python train.py --activation="swiglu" --routed_scale=1.41 --router_bias=true --norm="rmsnorm" --lr=0.0024 --beta1=0.95 --beta2=0.98 --grad_clip=2.0 --batch_tokens=65536 --steps=5466
Below are experts of layer 4 (counted from 0) of a mixture-of-experts language model. Rows are named gate (a neuron's input weights, with its number), up (a neuron's input weights, with its number), down (a neuron's output weights, with its number) and show model dimensions 0-127. Each number is 128 + 24 x the weight over its row's rms, rounded and kept within 0 to 255. Numbers have three digits each.
Before each expert's rows: "comes after" lists some tokens at least twice as common just before its tokens as in all text; "comes before" lists some tokens at least twice as common just after its tokens as in all text. This comes from a sample of Wikipedia text that the model never trained on. Tokens count by the router's weight.

# expert 57
comes after: " |", " as", " is", ";", " with", "|"
comes before: " |", ";", "–", " new", " first", " member"
gate0:135102145129116139137118127127128107121111131130130106128123149129135129123137103128130121131132148100128134102146106088108120154137163058103203137078127078129119106165137118117168137127106125127126134124210128147147140123139125154127129097128132115144119112159069093135127121127149127122079152144074110097129109130121128128116126118133157214119124133112165121130131132129128133049093
up0:136127117129126120124165104121128145135130101091114144130138094125173144131091126157132141193138136130144141134042117128131144157156108151155108138131070126173130150104128159142089115124138131126133098110119125128129131111110123132143106194128059128164127150113155134131077124122141107111205124096113152133099146125135129128115127134121108082169127125128120129167131097119154105162125
down0:128092121129092127167160187114110148129110120158042172159134155127135065129098133136138120117098139098115119107152135114174168110133105129179109118122132122087116135122107124116134152178125153096140076134151110136127120131144062138138146125150098127108114110086125130148114093140154111103128135112126154163148126134116131135103125124130133113069109143124128129167104141154119146128148

# expert 18
comes after: "\n", "-", "|", "\n\n", " =", "\n "
comes before: "-", "|", " •", " Born", " List", " Genus"
gate0:129132152127164130148099126170111131112115121149195118098129098117131106172126129070132123128127063129151129100131065132128128143114140063128123129116151121115082105163129119134126129139111144127113090135139105128122134143125154123140071127150129136133132129171176151122128121098126126158117095125128125125125172105129049129127125104119126141127166128198102129121091128169131116113151
up0:123107179100120115127131125120155143125124112153132118111075136114129125125120149127160132047120099126095137126098194141141110126158136137129128149107126126144080111091122122127130114113142070122154063143115158114104113116132124114144118142146127128094099131129132189104106128115130140097055129145142132113080135088128132133129144155068080119070133133148137133121120125121141131131130
down0:124171062129139114167086114127158145084131131131148129128127167124134134127111144164140120093093166114122130123153103134125134134128128099124138113150137129138133131070143126084112113129138124127146114125139131141117058095140109136139092139148132119129087144143119107134126149123129126122143127150173111104123119075124163140132130117170156181119153136123103053141195061146136125124124

# expert 20
comes after: " |", " (", " 0", "^", " 18", " 3"
comes before: " |", " 0", "–", "2", "%", ";"
gate0:124123116125129103133111143134096127147147117105044096129145119148090118095107095085134135018123146130159142128093150105132119117115146130117124136146161127104160127127114145116121119131155089133103128119132131118126162135155112127122130121120163135100132128128112144114092135118229130107125111143110112154130132143082128120117135138128184128187120128145131129178124131126130130140114
up0:194112074136118165122140129125144127147103095128138185127142140126135088088102140128129152180126080123163174142134109100129194150176154128142115178125181122117128154123116153096070127137120127131128086124126150104137131127091136148100067105117128150154120137140110123132116132166155129169127139115130145126125120109146088112133152145140128141133104071119133131134123130129128119121120
down0:165220125156106119124139130154138136117122129136119122101124172130147157102134151114088128124125185096120124113120126104153137130106129118120155108153095126148112112127152118128132131159129164113144088141115170139082127130144147074127120133139126132102129145151126083153123122142110124132111128108113143191146109175171134128111125119118126144138113157213117121095096128120087168155153

# expert 1
comes after: " |", "|", " Don", " National", " World", " Country"
comes before: "|", "-", " of", "'", "\"", "L"
gate0:117124138144091115110106168096088128119159127170138133128141106115100106134120174173123134082075138127116134126128136123126122134130151129167115111091102138120116091200113125117137129182168125117132128062107102133137118093148107144136126204122158116136113109130149133137110146148123129152117127156096065158107131080143145154128144134129081117132101135159129130121133122156117104158131
up0:128114130124056123130151113155118197125121108137140103127085151070145158132110098113143162098124148078072127094115132105205113117140166141120132126143127129128131119124125172129109134126111127123167125171143162126126138162115128129133143101122144137143123140109126090142121146103152133127109184120082140164135133118105136141165113088091150093118115118116138132131110099183130111124124
down0:093141105148130135130116184127096127097100109203139105136120124128125144153128146126104110151112107122070139138163128093142114129125110132130122090106128166112158138133146160126130135089096143070213103117232152108133128126122153141152146123139106145133111136157126135144098132114113138124148124129129119172109094132127145129134114112111111126122115095121102117172125129110103147136124

# expert 25
comes after: " |", ".", "=", ")", "|", " ="
comes before: "|", "-", "=", "The", "In", " -"
gate0:126201127118153101128117127133144126128156138133128129128128145133049127109128093125096097128138120128111126064129128105128094130126115118137128105129128128125183126138154128131072107127128172130128191127129193128116106127127130128169128126128189128069098096131110128155130138129129145142103140170170136126110128126129132093177124128160142131138150129160125128128126127125129092128201
up0:126177127122120142143132126146132127128179128162111127129129159130076126108142089128126128128135069129128128076129127121128112129089117114142176107129130130143164077127146117141064122130128171127135151132150150128122127171124123130171148124130129130135079122131113134159140088125121158154089134161195159131114127127169128128169117126129132126163125101157087129110106142111113079161196
down0:111119128113130128084127123157128090192163108142121170148152128172143125135129127140129146131126114109130130127114123155130132127131128120123176128154120125132128123132138070156115127074103095090125125107129129134127171159141100166125132064131096115140140147116125126142196124126102129127151152132108127125143120167141108127144165134138139105124126122120127243114125129165152128129183

# expert 38
comes after: " United", ",", " New", " the", " in", " of"
comes before: " |", ",", ".", " (", "'", " and"
gate0:132129132131192158187156112153095162128129129118102102127131120119119139145132125139110098128138130136106125115063132129096134111130116120127162145120169078128138127130129134132123093193123129170120097113132092125160162149125178128137130132135141124170095132110126143144115128119127134130159163128129110115147084194165161135123182128143121125134127096188148128139126122059116129147105
up0:113114103129128106151146094128126150136114127129116134145131095127128124128135126149128130125139125142119086127117129138101168126129151128108134163104129134130126129127126126128127119130127105111166136128108127245153128120128125189131100139123109147128129217155145131129155131130138062129129144120125128162179103118119086127124164121086127079131128107143171128133149100205135113104120
down0:138155133158134139066070131113106123096115129074131111148146134139134130150153130130123083120066138123101136128150162119136128132164112128117144096120128125121129101126154135094155121114131165172130107141126129100121128143142126099117129101140128136122144124128068126108142056112129119087126114129110130099110144124128128128122112127144158179110126180116112068028129131121127139140128

# expert 44
comes after: " the", " a", "-", " The", "The", " to"
comes before: ":", " of", "s", " to", " in", " for"
gate0:183125134169127194143186163130160120136131128149151106120132083050115140126128122156143127123111133143126102186128065131128117129146133115144131168128127128151103115120162131100123128123132124129118117133133150129140163180153139128129128122127133131168146138113133130121125136076112149127131196151120075106144112186125112152118116129099119136111155117097113089154131127172153124127134
up0:130119125136173123138237141135155115129139123146168132118102083114142157095127096145138103119117128137103121139129052137121126120116130129154111136127109112172125108078162128091112128092167127136128162091128144134139126185154155118130123055093126132123175136114139104122129153124124152143123199143123135122142127127130139128121106122120118152112128129093111098132114134140138140142117
down0:129126129115141145131122125130119083122128148140144127129106110168123115122132181177097098123143127124126128130197132129131168129108075142116128089118127087130128128156150124133148126133155129088146151131134173155103132130127127113154114157125162166116077129150169126149131135171124125059129093100124112132215101124120143139148155140148116127148137139110089135064147131102127129163127

# expert 2
comes after: ",", " which", " It", " has", " that", " is"
comes before: " a", " the", " was", " is", " an", " well"
gate0:142156128129131124093112142111130108122047128126170158132100149122153125126154133128114136115098163081109088117128163123125132131126098122128192156126142201114142127105125120130121145129131100086146138109134118127161156115132128132118081127123134126096176055164105125173136141130156135136109139138131170127133124139105140107120130128104130089092126071121112194128139129136143128158129
up0:129147128122143077118130116161113150134128220128140083124120082125143119129128127102171128126155133142112117119158169129125128085083127115123041129126167116102172128123123152140138128126126131128120128173103163129097114119128131093136134125128128162108197119127123134128128127168110133152086084109127161146129130112123080129156120144151128111164132126114117152073131105127150128137137
down0:132082147140127128153082103090130112127171115125138154094169129129074129141128134129120129116112124142130164152132069128139103151165111146130187139127127131133086121133135097110137130143099133044124125108111127119127121166112103171128136130097133128129080129090152087135120146127163127127128133142136109105141142164129205139131124135120167125127142126142151092162136158141119120064132

# expert 11
comes after: "%", ")", ",", " 0", "s", "K"
comes before: " the", " a", " 0", " 1", " 2", " an"
gate0:126126127111120131119144123128184123100123129125122123128130115129135128121115123143133148122128096107136156124128071125131130137129140126001111165086121148126186152137106184105115120107136112139105122095128055140129124144123122130110098133159087168129131127160121120119093115132153099129118161160147101109161119119131080145137193128128136122128151138097125110128109130133123118158111
up0:128140128131129130070081112097112093128117143136103133139193127099131139126208103091101120128161116135159129175125121114140126129133040142133116121120128141132147147116148149167120128127141117147115149149105109132075127118088122116149119135148148090091156130106134129095157094102189110081117150141139124105136133122128139154140123128128140139147145082120095109134080144114139137137134
down0:129114106153128128137103118130127114130174134107128128090126123112129094165141176119117071127115163134132079153128130136065105091189170137121120128127095080162150106159104100128106139117176128196077085128126154098143099139147106125115118126103183172125115127132102129113121114120107096128128185136134117147119128098122124137140118113145151113124129135127124108102091127127096128125111

# expert 7
comes after: "=", "\n\n", " =", "–", "History", " also"
comes before: "=", "\n", "\n\n", "See", "History", " See"
gate0:129117106090158121127119125116124110097116124121156132122167129090127087072154129118126129127127125186107080122124129131128129073130081119159128118127129129121124130113126139164144127125126129128128179196143152128157098125135125089138140085120131139134186068129008127154126101139130149146117123123126166113130116106122130121170121176147119126124125130131123128128128127127140134116130
up0:156126131151127127128129121148123150152139112152130126144114126136113126088145148099128131102142112117219144138138091131132102120160077203125125129116127163166129126129127076146115118171135132128147133123107123130123130153131149139130121121179190132125184055128086100122130152129127137129136116126147124050104134097124142128129134130091123132131152126127134109131065133134160124131126
down0:137116088145134128166132133174069122120126136127125141187126081113193101126132124130121124095139123151129128109128126207125141116128125193152092126143132158123132116127129128135164133154128107061157130157161108120130128105125142121105137114130093129131156065144113128156106119155124125109128118151125119119107139125118074068191167132147130126116135121141150116129130096111137126132126

# expert 29
comes after: " the", " a", " The", " this", "al", " his"
comes before: " of", "s", " |", ",", ".", " in"
gate0:118125128125124129150127122120143127129137150199108112151136128128144129196134098123178118131073144114131147141123136119148127134139148136081117133128096125162096114131114135078144125134119132128125127182095099115128135143154137105131112137111129089167118154118128113123129063122107153126141105130130164129145129129073177131124168134125126189129152121126141033143126108135116136074127
up0:126137128086131104129092129069155138129128091145151121133090077122083080122123120121081125127157127098133128130128114097120125125157116128125112109124110148126137064126098082142111134156121132129162105161134133128100110110115127018131120094134153136114129130132126125125136140129128122109131073130119124129132127129135123129129153136114134149084124127129142022127115139119155130128128
down0:128124099101125105100077128061136130144083107149129079126127102123128126126133123127121111115174111128128127109123135104084142113133127127111077086119103133128128128153097127128141137174132133155106113128094119131115175128205120051150109117126147110109083130129109115112095092141157126113126084125133128118144140119125150156128111131157107167128136133132112057094127158122133146089128

# expert 47
comes after: ",", "s", " due", "ing", "ed", "y"
comes before: " the", " a", " be", " his", " other", " its"
gate0:108128128120075112129137102128096129129121121127131130151127128080138128159142100130133130086168206125131158136104195128127126079130117151079128108137153132161122126125129075101141149083141083108133126120123130128139177134133130132104162126190128176147136131121122116136136129091131127128146126122133211141125125149128149146129130119114133098133163150151123129115125066137128123079123
up0:117128127120122124125142129128148128097127116128138130094129137097133136168120130131138116131120125126130148143081232116130127072089097184110133108138175172171128127065116115122114127109147108128152166080111127128128177091131157133115133095135119149126129147122114119129173127076120132183200129141135164138114127127130138128126115127128130133138138130192136129126127116126116127122154
down0:128144109147142128153127116132124127156194131122097100121123123145125095146132138143090130140127134127127115126127056159129097126135128093147123127092097125063126129161133179128150111150120126125103121131175162096131092133118123064138193167116128080127128174143174114122107127129130185131129089095132110141156138128125129127122133174128132171115123114127095119130128174158128128107128

# expert 15
comes after: "\n", "-", "\n\n", "  ", ")", " Votes"
comes before: "-", "=", "\n", "  ", ":", " Candidate"
gate11:141127164135070167116119144119161128085120082124150140128112170111081131138134162117109147121108130128131122120118160143156081115131076113118148167128127101156157147072191120130163155128146117140128126130166114145124123142125154134157110072127078119158135127138122102072131168121119092133122127160142163134127117122112126107118178098167126120092144136133129090117130125127131127083104
up11:188144138129138159137116127090165160137124151205145124091128118119114144120114130102129194129095117128147116069128109126115132129125151121153085127147129118129127094147169131114091155110134127130130118169128060141123196178127148138132129157134123130134127141124130185126136131121133133131199127131173127133108162126129116117119138077111109112110129122131135100127131089147127117150146
down11:106132126110162133130217152123147144124128128147126154122149149101100111132133072152131124136148133179127125138103117114134132130129102126141115073117140134077124153121106079183099134101129143147128131124143141130151128124116129105134142128140132162097152139128176174147151106168131119179137129146124137070126112131082137125181078172144110138117099128115139115129157096171132118103127

# expert 54
comes after: " was", " to", " he", " and", " He", " were"
comes before: " to", " in", " by", " the", " a", " on"
gate0:128111149115134127128129144128129130168128118129103142126128130124085142129128129122156149119153128108138089109126124129151180162054112173136128082120121151118126072146129145141090131074128129129192074141144125132173091145135148117191121103078133102168123130132117138093129113133186129149129126132128154132117117135108099125127120149131129100117136070136128128125150128134143187174135
up0:099122127133128140145124102180112128135127139130129152078118129157152133141124101097104128103076145111053146149136157074075123138130127116146123123132113118110143132128125126138102096197126128128075173161128137116129121126135127126090062118133104188116075128137128150128125114139102147131087160129136129160110187130132123107129133174126130134118127122144142127124096122106128144162163
down0:106109135114106128128079170115127123169129148109115107127127125132106093138169109136132136054066116084135150148125134149114130125126122151128149128148140116160178108130120126123157161125125094155132125124141161132135121127132126128160179130127130148111146135140130099133115110164095127139128184161112119123166076132106093159102114126128078165158104133094109154096168193142139118117104

# expert 13
comes after: "–", ".", " 18", " November", " June", " October"
comes before: " |", ",", ")", "%", ".", "°"
gate0:184118130150103126129131132132111138135176143142136079074130129102063121129103104128103127112107115092129122147171122049166129092140137184131118138128115129136124146133128168157125078128112128133080069119136106125122066122127137129133139142131109116160133132125126128135115115132126132124096152136114147126125124120140129130141126147131128144065116120155115125128100103126127221129134
up0:144104206122129129159125162086094175131121122126118102126113128133117133155127139074139127129088135113126129114116127147128124139114168107153127113128133124130140147081124115077121119154121124129113185172128119135171108136133097116141083060131150126141125116126155146155129125172134100119121121144131092128116126126124196130095137129159139119127192139091136069116144132138103137085125
down0:152073173128125201115128125122109115134091129100128107144130111136130108179126121126125116129107133139111111120136111095160143128126129142125124114104143143151159153105127142129135089126120126152087096103145123141145103118143131111143144121075159157137128082118124139124098102254112122127127127139129120153125125123133170138123114162121136120080129146104102068097111129147116151145135